config.yaml
experts_per_token: 2
routed_scale: 1.0
norm: "layernorm"
Below are experts of layer 9 (counted from 0) of a mixture-of-experts language model. Rows are named router (the router's row for the expert), gate (a neuron's input weights, with its number), up (a neuron's input weights, with its number) and show model dimensions 0-159. Each number is 500 + 25 x the weight over its row's rms, rounded and kept within 0 to 999. Numbers have three digits each.
Before each expert's rows: a language model's description of what the expert responds to. This comes from a sample of Wikipedia text that the model never trained on.

# expert 3
Foreign name syllables
router:484547481473475487529491526475497501525511528483475558511525486518526512501522504508468491492490516491498493496494500529523477495509481473482534494485498424478523491512504476496481458481505547498509460490505507466443485515519482507473492521518513501551551475508507478511409470503516489503481441457536523500472522475513482532536510483507488499467523473508513523554479516549558526492493541515462497506482484476525519494486465482497511521459466494480495514475519505496488511526499467
gate0:475544544494506438480498500492504500482487526521498487530490478487492528486541521491471504487493504554514488513502521549518443508515504535466478449496459497537546430501485464493497509485478526516518502513525503499486487505496455527501493530569470509514551481512484507482486495477509523481470518492511483492535531476458480479509517476474472458490540482511517528523452514508520471496499502494470542512490499510533553525477490530498531524494490473474512525497474511530491542471491461
up0:489518486495469516490528475541487504523528479503471487475482478544484521482464519481543519477494453504508501494481474526448521513478500481468507473488500505523491564536451530526442471488515476484497527492499487490492533492562536517483482520445507520458531497457513486468528504513489507514476481529518508470484488511503455488480458539473531526472482476543479477492506474507516520528500506494474473548515449502468481484520503538483513488494512533491512490463500515485461479499553502
gate1:489494502532533533499502513483450466506510514554524504524550525508517442511483504530482546486473499507505531513528528487484485508514527487523535485501447488481488520507534498492469520515510505491448493489475465480563505548503524470515490474525478499513494524539501445528503469497503475505542494515503477573498534505496507512465509516511509545497480463487530513516498515447499506504483507564456505481487510505550496556513509463499528518467503517494519505464493505516479489484505533
up1:486490447487519472527479489490484506483464532533523445485487518484490487458464507545480512493522556487501513469527524535532490504516471520509498469478544474499476482534532490459480525456490469522481497498504549515517511567521512515526495521486473475457524479474507504536486462432518533474495485498500501504493495444458501518466496529503534494499491442475523509506481505462509493519506505511461503459499470511485527499548472491500504473500502493537505508493491520514541503532468478
gate2:532517487464489494538477535482463455493513511490463465506478538476559551513466500532516469498500523503490507469500458500496476514454490492532426521496494478505495488572506530474501502486474471491534519481507488494482528547509492473497510539538514471522542478516475519484471485520526451510532461471501491510525485484542502502559507500494513511492498497539470540511489510519479523502490526483506518472457491482464510534463477498525460515491477495455508505516514518473504504516519479
up2:513481504444506470473468494485505505466495535521525463523522548531489541522498509524502484487496450457552495499482519511482531560536543474513464479484478496485503503505483472478543477551469517501492461543522498470485485509467494501509518540501508523528508470476485528477475544492512490500503512540508462471518533498467471572557492505507465516528497517545516498512497488479516458472481524495487503498510511523507509480464486493472515485503438528487485463514487525515501516502509513
gate3:524499505473477567501490483498478523461509517497530537502536550488511533500507499483505492505527449457486518508508480477555499509459495506484501488502498519517501490470498492504481462477518480528490474528512522507530511501572473515515520480496478481524478501558498521519515488494453502502520463478495520503478451430566505469468488497515493482520517548493515462520495499516526519483478469480469470516463513524480524527530506480548525496485469526496475533531484475516508495500560507
up3:492493507506524543501501507500472521485495506453533480554500514487465505511549504504541484530500458513470492512487540520524528518480528539478558504523501487550513518504501482511530478501489486497535480478476503502502529481509487518527512492503481511523481465540517488495522509479519510489524444472536496471524501499466470468460479468505456490536495511474538507476527540475537470491516462504514535520446463549464514501538542448513478506489490464487456519499494479510501444491500507
gate4:454491510430509499512513455469440506495508490539563477528496502497532466532500526504488493533525514500484500508506493492492510568476511501488520490483517487500540477487503492453508516484498530490493510545434497469485518515490447480487498556522502473523513490517497501536489482525505506431549493507488460486486500448497518473518510491519464527498556510491478494516489514493519464474509509449476494509466492521520531512514492457479468520524486496506484478498507492504495497474466554
up4:533523511521505471485514517493529507507482515487458502544468468504448533489478491485456514486499500501491518494500525486497530471500497549471519505539512517476491485510514457529547508500521464485477483479503456533503533481511540538506531500483483509498496554425469529470515509498492521515473486520512489497466459538460504491528469443472517485522481513512527475506500516508475534512509504522520518469567519532467498486504497549512522526481494513481517516462487554551516511503485466
gate5:505515507504477528458442490480484462508528461523533519504491522497520493503543523507478430507471536475550494493475469459502489453488527496463531499501469518527503495484534490520488558483458501536500488525510529505481494492532450497491492495491543492476537472497517466550518487529509537465535448503519523496463483450494489502488507506496549499513518487506494456523499500527480476506503556520474559470530513479513492466488483511476497488535488493502511496502493477524507475499486472
up5:500474489513471523551532472501484492536489493511524493473524522482485534491451483510532547510507525528452499499490521481515503475505533493519494491548517494489512519478486474508516507506474455543499506473534515487530479506476507477484499499532491478500505504514477503521512515481507484518516530426524543526451488528485524519502478512450533503485414518488515485492494487536497488539522505538493447538550461502492497482457527537516475496514503513445485455485467521505526467500496499
gate6:490533490489500480507503460476524470451487565531479519532533529491475487454551528501480537532521478511470443505466495538559505469491511499467516533506474488494507492512532487520516544569519526462502498521504494512507456473481511525482488488477506472474520477495517502521478495519533505541491491535530485476477508491490561484514483519500498484522527486510510530531528539501496503482509517495526496557494470499504476500520475512488503539498464477476464475474520545489524486506464469
up6:522514481524442508482447461520497504502481533488516514537478491510467461487528510480533508436510512485544469491509476497516511536472483494523520560513501501495525504510490492495524493542505480489468484454492512504480507513505460483525519535501481518536549453478484508504477469526499490525569507519497532477485553512536499459473515493532479501478535518514492459483499478536464533517503447484487473503513502484509494475540450518471522490530454487506471504476489524519507523502474485
gate7:483459550499496512482546485501518498474487505468466511528492515463504530457487488494463457503508472499493494512496552484527490493488520472501506472484498506509508527444497505504523510500540497460472519533523547461500486525470465529481505480502488560462487482496524481520462432459509466478426477497526456509522485587476537517488507469542527487524540515499504501527508514500515491481506481497527514488498526505469508490498456493481518498512496505496518493503524527482535508528510493
up7:494491496487464518466520555467517512476510497498493522493481495493482486485536509493504482476461466510565478504487481490515505477514511487488481474528509538461448461515492509513489484482506527493484448494545508503505543509490466520451473482411492495522506478533546497488505557460525493501459454504485491546513522550450521500483503469486552529497515519522484511486532452523487479531505497496508527479537499504545522483542502473488488496494495491503503493492488510466497465494492524
gate8:481561485509528539489483486460519468488526518490515516486538465452477446513500512489484512509482470482512453506494525494508527556475532509501532475534475464525483515525505472527475458474457510532538451479508542494503455519488491483497478545497482487524489478533463489516464465502522478491508505503498486485455504524488479533522501460506430512486548499512528513520482489492495506502476497507487487520471483499544487467505545510513495514467508498501513520484481501465497473453543534
up8:540535521465509465483516479485490499449534528511502529483467529500504488477500510479488470496514542533491481491484526464479498522520484487474501499499482502504468498472476506484525543503518495523554431540471494509498528541544473516521457477469564479496508494515485478512519466518504513493464500519468521503514527501537453502467485509494543500497509488560494493503497515466454524488507489495457495509523521541511522510480510481490508512562552492468483502467514509463516491473519442
gate9:504450508550538512430532501525547496503464556502470509531503512515530501490477495512469507512523460507542488513468505503511462487495487483471540536487473494510516461488491511502542500479509513484504510524549491473502473527498450527486502524557447507528517480490509546496460480544493483501518448511481489500522502496488512477520484530553521516527470507499466459516497496513483508474522478493473522515474499506540491464490509517470422505499493512506523491462484498519520494475483516
up9:496475468553475530504514487510474488482491501487517488497508503514499486474528450509543496490496558492487492483468496466494482506532512488509458485486473536425480519528511476535516514528498509504519554464449493521561529503535479445521521460499505519477495481472495465536525488473490543514513519503548522495503485503526480502480462562481469476499498517528531535508488526456530482495486513526473494483492528530488463478529528535517512469521523502499464525500533497478515511502491481
gate10:529452516492481502462472496498527533539515487492490502531524534473563494486494554564515514486500512441514529474528496517517488510529453498508478466500471525491560504515491494508475524520483447543492490522505493497472502487484482478477532555547497479526490509459471460517489502468461487499509504444529540522474503560462495477468488487457527491484499519512515487493526492488500470533504507482513498477484514515497523499482451480519520525481495521501515495524525495495534497471485529
up10:486460513503518531476490483475534465486500514488516524523507521477496484513493475537492466502475528486505548464528517534496524491533507527536514497521515516498556469493454470476462470484505513505517485449503520484519475531508516491530533562523523516517474501524531468514461513465508474489534514483502469492454527560461480484501515493490493504418463517534478489489477475492489469493482533506506514483486458496487520498509477449479526518490496483514533462536487505470547517515479485
gate11:515538492538472483463521499493495478475521519510509498489465497514511498504511539553528525421528492538515467492530508522501469560504506465518477489494474538509534491493494512506490428445535502505481490534480502474501509496493515478467479453498523525552504529500478503486493491506456482507462538478492511530511480511449515479515474544485488545499528543508473537529450522532501515480456531503505513502499508499533523527487469495521513513469511490491492500523460465500512514495480471
up11:538485513499493462463493530509551493468503559485495509514462492491488483506523483498555536447522487517498503482512470479474490569503510470470529481505455556490492519483488517472532464510500470480515533514493477495473497493484526504526493481504537513521479502519490512497550479460498491486503528520475498501514513536478567504500484536479493516513505533519550495502507554496520499508511470505504510510487501505518507497483487497439539479465525570527523480491496507524516523487498430
gate12:496497532488518474495510541494517509483494508512501545469510496523509494533481526534475475455473477503505484481483530502497500509474495508555462497503500483551499559462481522569520443497512522528550514531488505547511476485467501517479433516497515522519482464543524471526455493472490520487490493486514546526495490472514503543448508497490562532490499497531472499510514542506534504460500475518482531499495519482478460543503466495504518507483482516508502524519492521501483535465501501
up12:498466530509502462486513495470512498509444479516475513441500469490489473525474520499429478443492494510458484515498480522488518489521511476489514507488501508531486505486514493501451471516508498461459489484537432511479513498502504508485517490539506473531521451539476528490494503484535457440510494481511461472457512506494496487541477499544514499480517516507456525489482528511513536483476464460478537489444518501530496514505485487477495505470494459513552528499538522479490507505516498
gate13:560545460489493513507515514519498505520519471475532499520496500537547532475519497478496470490475493512474511517466467449550497521507495470439518517506495469510464467566493511487518508480533548518508519475499494472471505548496459492506488510556473489517486520474480527450503510469501515466472503465535465452513460456497544473481460444487479534515466500520501493496496500487498491501517522469495506527485481499483511498495522487529495476476465481496477497491538527508485511508531508
up13:468500496505447497530528464542469551516531500490547487458499490513536545462524480482499519460470472491479495475461493480469457500472488483464505495474507507516496489501514478486505395521491514507527515480519490521447490505524521498527499505527511515540490497500521541467514519510512495503486483490503482472491527490467546494491460491460469527501490501509527508503536512449513493492504540517489513521500474519543497499499467525541533471432466502472523495502492486481475487488485510

# expert 9
Time and event nouns
router:491497519506481471488501529480532487496452493463484550492484486508504500509493473474467543470450521480521511518508537510508484509535526442482489508479486494533488491508466473497504483542512524503533474509494509538482538470464474476485520493454506547501498522541462480527498486512474509501489481457583504513502487499492501529499487478525514491524490483539515521568508478521502523495520561535435490468452487491514494514481517471529480491494502485474507503455506505482462484467528515
gate0:491508509478440463525488515517522442499458512480504487493463547486485526516493496502463491527457482519494497573467518509473500521531499524472485507476508543490478464452490493534532516509531441512495514484498489467493533493497495505451490489472555465497525482513492478512515459472499546500538507526515493549589507473510512513504491481531484490495502469523496485524487517517515486529520496517513464512479481496489502547503514484506451498503518479525511528492477463513534512511531510
up0:471481508486515508488472479494516505527466521532498518498475481524499559476482529487497491545538426499491522497498519432519500495503499504475519491543530448516502494507477492533536527479495510454516460485525507518507561520484506479476496452496514499524501521489504471508508514514490509507513526471517487508467536532513530500441453482507479547501508508501482547503508510519499549493515461531516530458500464521511508488505490529539443512499503469431486506512508517469507509505523530
gate1:490493464511515515521512462481506464499467503484518548499494493534546562492524503536458515502489537491497500487533523493471529451528512482516492538483503503548510494522490535510530486494491476530512508527507519472446542504513483539501539517454504528514485558494494516501471505511516514446489521497495464499509486527535525491517472447502517553560486490488499530515513499454496480488480470525490491491435500480492509514483466489495517494556502496476514501493533494503511469468554487
up1:472511483497540537482468464488492510535472514503494513488545510500492478508569474469501493517505461490516491508515542535509463489526487510462519464525514448506503525481519488531503493539460482490421476485491501449489501468503505549510502507536531525478482518491503491506508498524491522444529503526459504451533505508554524508501523473524474518493470487496516511499500527539510497510501522512449500524479470494483479483461496518508466520525521525505455487516484462533492469531454477
gate2:506460495496523506500453509533516524517517516502474539479476511524541521520480516509492498498471531511485520532489477503497443487492485442482498504501484491480539477518482461510487495484532485490544436485487470497483517465509539488489503482480521517451451504505520483531488491529540481492532542441501482466516438498519489526490473476534501460520518534515491504496497500452511502527496541496472515489524487472532512498526524491511483519541480531469539513468528539500539457458483518
up2:492501460480473461509503478512470494508500454537496471488526531515498531460557505482504545495507461483453501508452482538511535474514486521480519485499502519502490585502467488528500513506497486509512449497532473496482521479525519500520527530494543483500498462547499500502499502524460517478496479482495468527490513497527453514480477529491480532518507499524526535504491461500483471526537524526516479523499538450523496516507562535486572524491492504509530502534478500501486469509514490
gate3:522475506509478509505492476531472483483525491520467523511540494505530471523537456518501469525494528464529517522510499517500485494475492541512468485453486485505526484533492504482508501506507481545488502509495526536550508467518542488449497484452556481480539530502506510525466502494472531544510527510446508514517484476531470515505467477523496501483481493483508491527520466526531489491540499480524527546509503493503534541518561498511485507487497431499543440542506491503483478524470489
up3:471465477494522518456526523536499519485487516462510476472494500512494518461460496476525480527519453521517506435532518500509518488501502485546498521522512505477455484466502531488541543531517499499505487490499484471501505499460502536541470485570497519473499491464530492461501510489522470491483493490498499485456487493469512452411498498505523479555493482514502490511498482514491488504491515539494457475463456491508522518469465538527506502509505544506472534478468518487483509484525524
gate4:473487484524538469501490522488506503472539488523469494477531535483480462494447520545491546529471486538512515526494491468491481499510510461492478545474502494499502500500469521513494460501480444500473490485512506477480507500499496527488505540448550470459503510539492462506511518532525512525485491483540482526485464487511523472527548488515510548513535464547496488507460515517523518479456527511453524462484539486506510502537556487500503501499487478489500511493501468473461474469544517
up4:517487499473495478455499490461451471507502514496520469541473487496473552509549508486492495505515457478493520513515515503480531519509516472443514541495471448495470527479479466504519507491495513513439506515460540513451465472533502469499512518526453522524541472502497498427482512506440492504555511478504499479485523498483492468491483466476469494537489503492494537493461498499475523493498493493525473498465508498493516453550444499491487516498516487495471507488507485490546503520508490
gate5:483493484491504491500465520492531549488478533469483475464503540516518494511508473471476507522521510497484531475529550502489454524539476490503490529501487495504509547540503433504464530549493522467476481514505507483495495478495534504560497508464486513481483503528508524527556479496473448522518467515513523483553503522489516532481465511534522506475539444504508492532518465528516465480513486499478516479489483514519470514507512481506485524528498508513449519415495489508495514480484511
up5:468536498475514523526513483512512487534526486515524505533529489463501553539504531503502483492474446536514514509464506481477527525512511531486503488533552479531512488475479519495468502467544484512540507482478504548509511516522475539484504498541475527538480474474497493508472496521502499552481528495489545506461481484503498505510510506449503495535495541493457561477486473447525483527476494490529459503517493521509490472447548509489523537472455506506474500524462491484522497504475517
gate6:507495500503508495469501532443467500512467527459484528510531512497567499500523458510497510489493517474519520519535493465496517482529493508539494524511457495483478490514491495529467536545500472484514536524482495531522503489458510479473508470510540523498530456505515510522492553494453497489522487489527526539497543518472451516514516475552507497496527509491517505520528519488521507537507520528440477502543525522508472519527550520531472504498515489558527490531489462482480516452488505
up6:513509480523520463486510530483473512501492500476518494496470491514539476485492474484543505499479517500516508548479453530488466545536503495496533501476501474501486453487528539511499522494455532487522447541510503521521533485476470481476514479475500496462509468506512455513507479492518533543531522511488483470500508476530482523484509491462481487530496449510520523509483524517551560465512509521528491501542477539476492472500541482562474501511518491550522480489480513542493510509561482
gate7:495464527533503495489489531451496498535503459507494528511500489491511554489475526521525544472527511526506516509494473549472498522514468520506466525529522508482521462530469525503497495507513497519448522499507485517449457434523499495517477502457539475502534497506526470528535493512460494512524477487469532479453498481513518520472492508535492467517504481512494488517524445520504452470503497554495478505477508512519544530498455513473496520470491472442491508517482456466498492484479488
up7:521462487497496492535497485520498488477484504507477500499500509505502551497458495521512563484522503504537490450461482529517472503490520485536484538493528507532489489484455507467500499477508505428469524474463493465508547513549458479513501496469479445488547506475485513512476517472507507497472471490536488527484513494518490484515532455510444526530504502487532520498487481485498453518512478491517535542484503466468468514504507501510468514458521504470523450494478521495470533502470447
gate8:539476507476528457536552527544464528476478526509467527501492514536466518488451482499492524531466488501526497494506546491517506475498494491462490530477475534543530492498457492492520520457494469480540456486489487526460470493508488497520498500494548464446536489511483519483540484511476486504510487520563522493442512501509508448509523487514516491488486540478473484520490473518489536522499520491479474504483539518490537457465466495505514517508533514496479550485519517489479500484520508
up8:458501470516531532463481466482524471532558489473482454522499475524506500518485516450511460492536502459486487532503465508490511497530502492539532512553520497465458481494489500564502487515484511514482488468541507497524542475508489479465479519524522483528483515448480493516468476516514480479518527454472487534501491516503482484497517466517470498500513477499486572510504536512510480496488476518528509500484474557533528507526544527501470477481463466491502499489491497498475522527464477
gate9:483524567543490518458490477478438463473494442489508495519482511529534484505483508484495513514473507479503505510488513530505495458495511447537518497513511539445518485467484514458506487540538484485501515526501500487516504469494486462508497497512468493454521504457498489557536460501505497494531496506522476497504509495489547483520504478538500500494477496488542501509505502516494524523574570529448496464513511497524520554484477492476500490519517502467528507515523500481503535523495473
up9:485499513484523499486475520490473488496460526497505500535517468491444496493481479537419486502529508481553560508503513532535509473499476506501494555476476524492521543484499529547483484489537521464502494501517466497421514519520516518533498515535535494491479535466488466472494483488499509476468518531470494456508497515486500450525528482481503448517510519472478528490516507494538503468488490481486485461513530501481462491483537519503497495482468491503544500524508480516498503511518555
gate10:532517483540498514505499488449480473477549515473499493502466508524446498505480500490501545519483497489511479567470527504470544528511536500497461461488501488518514502520492492457471500555481533471492502502495533467496471473532493504532507517520528509532489498537491447475519512518510510502531512482521489520485506505503514514457524499510501492517510552511516545541471487521514488476457550515535526467501483475504521488554515460495518447582511486482508527473493492512495513494518500
up10:468516473518494491526497464457524503492517474485526495492509582515534491466534511555515495517493529531488510459485542480484488536437475480541497499495496517514473445548500465489479516486507497482522503513478522481505505521495464502483503517510486453532504506468486520519490497499514541490451483497476477510549507502500490505504498492451531503538516535522530480488497485455461501508515513482471436494533544487547478505516506447553470487457479497491490487478496500509494500508507515
gate11:469481530520512528488504522526512522480467519531469512485511515507492567505516499493461507511482490458496490526472521482525532531506565491504484518476486531518511484539469484530482515532514503475443501494503474502501516484523521489440497504528545509466491513526476472482494488511466527496527443518513479510469515452487491512497462467519515525463464514513489520534539453466502525487516499516471493464468487504453530557481507515522501527502497470462527498538528507461484492477543505
up11:491495504515515521491520500501524484461469464530480517504492511494484532479497471490479512525466501490467468483497531508506553487508502499488524489473485491479494484510465476514517540546482494485476520532464497551496544475487509491423514514501540509501482511489482441504499503508506542534482548502531484499485477466437484506507483473465491478499466570519515488496498511483513538518529513517500499497481502459486490514532493427529484545423494514509499489505509521438491511489524498
gate12:470489501535518514431452495494492472455490535486483542461545478498482524489515486503466491503465495476530478520489493521535513484523489544494521455524504470499465511530495469489519511529467546505528474500481557508536521482523515495506508498506497509454497465516497511502527468477496491430527520457533507480524537477507505513522497524490487487512504488495465511538513529478494531525517513502519528453485530532528486502490459518501475470462475503477500505496563480499496470491462450
up12:473515461507493497458490512474508514488519466504526465488524484504510446544502497486518478473536495521474514491512461495557526529501487503482533501572556485484510514541498463530492526519500526444515506502489542501534507499522464506521530456541473498446513539478526503502505515484537522491471473475437491467515494470486499510488506492472476522524522472469494515503502491509484504484511476504525490499499515503515467524500508520453495513458458477549529513521538507503463534475457497
gate13:501491498503486483485516518463499500509511523451496513479552506490490529516456512501505508494493504502540488498510479491501514545499518472489502520437497467491490515527493466510480540502475502508469488572507481462499463527463529479499516500456496479502530464479487524498482504498479509533506491523573461493499534480495510521522489481498537516459489506533535475508452496536516507511520522500433478493443476439532487503540487463496514474518509485490545476451485481558501493480507506
up13:478468448513499482487479471487489495471476506528500444531473524479523481524532514487516510523475495489474500492500516536524525470511484503530492507547482481496482556491467546462542497431525470509473526469511490491492497484523470477487478507517470474532486517538471490460491478465509501465516509477508528518512488518517514496484513525504530469526487474463517454488522490484494488539478474531497492472502505528520515500488488496526488525490480521506454513552568514467547454492523555

# expert 7
Capitalized name starts
router:497512466520506508519477488515481467514505519533466536524542524461502494506484474506527521505467514484507529494497497489530466507491440503482499517505471491509501525512483505445492501485524478475521483520503509523511466519508493447481536538486504497516516506505448504528428478523482507460478493487458480539518479508503511498538502517481540518475512511519479509562486427533517500502494499472492444484477495461532495522527468508542503482474529453483490537465552479471511533498532508
gate0:457500466530503506515519487469519499483496516492481445522508449499489510478520539516519529487500547505473495547486501466503532512456502501466485472535459486477501537453424481503530549503467474491502521535544494518464504481542496466500536517454505528505487481478544477460509483509503528511500499519531464494513501496488535526522499490488497515491496456475479499505496464430498511527566512514482456544494500499491508472507493515504480481486510544505472535523504505503514489502508522
up0:478498431513468540504525460495473482486419483453515513499512498548508522509512514491502498478499485500497472481517515495514510519517488499457474477569465530540478516502487472469520496476516477524470549475510471492494519524516443528470517468483483528486544529489515455526523524491528547524529490529504475472469535480535544501511492492509518507531516477538470502487522499454511513519504467510495519527492514503507484491482474476479475505501509525463517496531492521478507467520505546
gate1:513543453479477520479528472512523477508539498475483531507536521490524521477449528541542533516507499480546476546526500538528485520512441504490512524521545512488526541495502528467538482488499433496510488502479502501500468510455504449452502514494501488465550527486471528500526503480467504504498533482480514516477535548500520476490478503483481503492466466502525473496465523445537488492479508481519472515491488506517463500504499490469480467517468484518466512499485480471491483532509488
up1:508493493491440500516521471505492515525501506529483534451494493509473537501511516502485493550478486497466473466559472511502498510511470500507447488517533518529513511510530520527508507530487484488549488515529487520492508506445471482495565516504467487513537493463442511498525476452507483500550559530474505506516505537500522489467487511471468515522523509492496460503474507531501472530478516539501486513491489518526446513458537550492438482485504515493495476484491491467523492492474498
gate2:506545507530485481482501467484493511482475518481498491550525518461528503498509508493451566484459516528451476496469519482479486490508485487519474515507501526469518532504510537530563441479464483493507492488530439507499476504465483517545540528529492480519479503483502531476469494517520460483458474511467487491496530503559515475517452538498512537506491497525512486520508475519522520471548520516498505515465502479481487502507500475513534507473486505499490525503518544497510474557477469
up2:474454529467500508528566506538519479446510485472499528493479469543495511487508467552503506506543484470492491452528531534548470514524516484536512492518515503521503553519509514509508479513474486511484466513506529493474474505518465555507474507528493496495466534512489499505508534483489503511488556515493516473516535508530504477485493455509483511452514513491459498518472474488504528493491474481516459467502503504489476506509526560468493512451473500451546515517485486457525530484506480
gate3:515544471504500496483543504462492498498481517493509520506511513501466503534489502481494536511481497449458553481505469512494529545500483503512503521480499458484533527492523510484515503471516510507556485514526496490514491494471553495524490518551541449487566526490496518542501498486522475530506502511498531544533516510500533501567507455519479457468523495525500486518555512485492460514525559497527501487525513453467482486497494455517527510506526506463457475468496480505490505482508514
up3:484511485479459474490503493534502478517505484510550510513537514489524596518491483506529483458468520513491520482515525464484516448510480475506482437510482514475512501548514500492491497522478511496472502506513461477530492541527503496503519503462537535514519482451487511486512529508489472467494491525462517472483502464552510515512459499500509517574489486526496478507499430502472480470502502463508493512498517510518486451494500533490510509525483482479514555489502522510477507459495459
gate4:472540520490520470487480493505513502476443477499486523506464522483505520542573552477506466508517491479489533536495531506531510489494476542541474483535506489488507550561485488490470515528501498470507480526515537511487466507497474489501523531508487484514497482552494517478494524486486510485475453466465466518476495491503533539458467502486505490506463482526485507502475491517534509492521511482486493454498452462519509507507477517538467500508479446476479524537470483493544552521511487
up4:500501512453506533512499531459494468476528482528475485514544506519471511471445474506455538516463498546515466478491468528476504479524572441490482479486507496497469488499541514500507476521506487539492503504494486448519535510452472526486499514491516505503513505472522473448519497525503450524525496515525518468508491497555499475500498486545506528498542495472523493490538531502486472495460475469517514535503531502553485482494501479497535489456477510483501504468520496487475485469516528
gate5:505495498478507482494506526513508499572505497520451528486530519476477503503493507516540468491504522529519559476540469522516500548489470476466529498489467475530474512506531562546513473492517521485482474508475534477486475536508491492490503502495496481489492470502505505513462503514535530489463466466473466527493519514509492507527548493490479468535488474464439500509483484474491504509460468446447505492458459492525475475520461517500524474533492464495494493508529457475516468503504490
up5:484521521477480515535519502472533545489514505533505482523493505512521507491498452520485503495513464514541467467499548435522521500512502470498493450495478502494509482518508493480509497559487503502452517498525464456506513478476501490474536497500481498508456524495500479473513483494473467527562534532482476497494508536487519500546472521556500531492440512501531511510491512451487538486503507537501500493482468541487528478508550469543504459452514488529494470504494526501490503474544479
gate6:504513475523495495506468500538506494534484504495500524504514510488523508447500495496479475486494481524483478427491504529561477425487491526455490501548481524531524518447520429498502534546496502524509483497534483487528502490515500475529510502487447480493535485509499518515470543504526532496494514526472517479485504529520502488496472463487543489513466501472491504517515488478507474481553455527467475466520516473522490458519535538506458494485529479492515511464486473517517495500538505
up6:486526502487498478502526475502502472467502459495536508521525515462476484513516489484479495498442537520476467509504473530553493438548484519479548521525490507491493509466524531465449509473460483535494501474463495503537533487512491512497492506511469460486552512513532514487508521518451489505472482485483504519477460565549543502489536509501492546479537466485496507503511472469504505496518507525467489491489497492498483510549518532471508472547483505534498502528504503474531459530511500
gate7:507519487531502495547478494527479483507487517480482506501522545453515495533507543533504567503489517508494479529530513502522472520488480471537513501484501476506462506510487540492530468482518526516507479523545514557486486526543485431528497469511457503497477533520518533514485475519523506467517545502445528501482507512508492494536485516473529521568500513504509505524514494523530451494528505463479490459521492481516483515524501493521518481515476449520516518525520559508522482537483490
up7:524509501478520492543473490490480489515521478470527535488476551495510496543491503517505480550489500515474514522506507547496502538469466461495504475496488481458491492487532523490527452516481558507479514534532507462477494504481494504462492490476522534482512542469502506492485498528533488498527487529488487493456496504522459476542508504526515478479545472477526507504554554538496478497495511474465461501510443519458491521525483465500493495492503469487474484545510518550518518545463463
gate8:520536505466502518487528520472468486567526509492487530515494524512530527519459492494485507541510539499513486494505526501531543508481490476485470514505467453565488507523499475479530538479528497481525503543502461502460444508497483482499496493490472497486525527514524491497487518534457494474509523511472461538498532450480491461478498489520556494489493516472518490499477504487545447466487536482522560516499475506487503517492520494523483493513448449510484492456535505520486517515528500
up8:528514510505493512467486518516459493493488455481512482544497471528492457482485528495479454509504495521496482479528514516481517535498512446497486510510489523539526515512500502469499480546490538487490491494492499497513464478500460515486501577502469497505509493532476508523501471514499537498549521466455543471488518489517490477496486449499505547511507488462487549510483447540463515491484495543517477529512468486501525476502424519490523514456522523527487479478533506525517451528470484
gate9:501527490496482517544512428521501487524535481481482522521545521496492520493484520486460504499495507521475484478462531485529481537486516513516519496524464477513453505554493512482522500479561548511529501488477476496495477542535500487517495496545507505560517494564468516524495494495541494482543465520498516509484477487500512447499516504530492512475528514543471498521512499466469462427489478518476488512479497538501535479508521517506506465452514540494521508512508510493522513500536495
up9:533473497512518512477481525477468517525446482506522491505491488528453501436481534503513504519542469494541444514478539481495502505507500534483524527490498525515530463484567500500510500510504461530496467510537495518486553499525516494514475514491504512511497528495521523486502483522494484475519558485498502483538524528559514530500515518515432505530457460505514521507539505509515468508539518469493493497494508540475536447484526543472510484511478490492467490476495520475513519476466521
gate10:516515507516541458505503496512520494507460523472525489457526525459476503518542488453511539528475525492528480526498517495588519526500506523497499496521494488500486522536461518495504510475464488455476509439513533512503508528514474502519491513485495511529470456530487506530461507513512488462528530483478513544467552490512524503515513498526472508513476485463449493515510480485503521432510527476505539497479480512521510551526484464509506540476520509493452512494493506484494491496549479
up10:529517522476471502498527505496452528473474543503544490526493457498516534497522502433505490467476519511470482504506506516571461529542500515522462454507446470483511499481504510522530496483468498487475478483530527473545490490536520483547501506494467495451521471501519471483496518499484479502530487501463537517502517502490502500530525493444493468519497521469496456506475497447503530509520535473493508483451492497478496551521504478511507508526482487486500501558488512504533489545518501
gate11:533487514533478474497515489493497472504514539466496520491528488569491480521511462490526538475516518504486483518500489501540500506580515510488499522519484484438509474553459500504524557514451496461476481536552497515493454511528522510488490495533507489469500486516499493506490487498492502499480514544522490528547487484511529480493491501509510533533520476490466504515488515456509535493468496498524489458501507503479452462507541528525514477523530488480494547543533530507534495519459518
up11:483496476480531489514493525501476546492525500499495487496476546472502562495499501494470467504511464495492513478512472527481495509476528470526469521473513472499457483551518530444448504491491487526518540527454484532525520467517526492440491492480484489490517544475505522503483490486484467472458504525501535491457501518460505559505503520479494482504472500545547525515542496474502486454447488504470500476485535505499494493499506496505479483523533490442529531491546479503500513506519528
gate12:470473485504497522507492490452479534533513505503513499507505508504520524482502537497493536508542524501446497478492511566497462543509506506484513486462493523485537530495428494493429560489504532498478514508512509508463493575508479493543499494480471544456474474513524481507504502473521492505488510491448492516485491473521529485463507476490491484477480528506457494512516472542504498486534521491471506472517508459523502539486521532514517483503529512503524518486535475472513538517454472
up12:503530446479488528459502518518540500546538526546474473554476466491533450501536507477535494433493505468523510519542481479498547509525495506474459480458524490482493516542488530503474530508505507498494538497485510552486498538516488497504505531509516479490500487543484504514549522481518537521501524468519473526503519468514497526473496500532500501515488512485516557481520517513508511532498496500460539472526486504509505478509477547513511447519477465490467543490467518507510508512517519
gate13:524478484501540505519466512480514457508500465516516495516560530468474508522514498501481566509504497526497482526480489488522558502485503487434474491504469544502489536488480454480501538457502521496528520511484526549506455534540493483487542498490528513532503464512441466503452490496515515493487484501469491516470504491521526487483555546505510530505461516495472489517524471468510507463458516513483496467462499510532514512530511540498494480508525478504533530509509501473497519507486457
up13:462490488474536433481498495500535492452475492475501499468485515481511494468505502533486489491494482465511512481525452517537467483474499446540462498482510502500487525487534526571514476529526469529477477515499512451503518516453524508496474541506549484512533511481536495478496460482496490515511518512498524499509479502495466504501482497550505529534558501493481513524518504475504517471524545462503503513552510539464529498464495439488530505497516522526487465466524506513511522506511495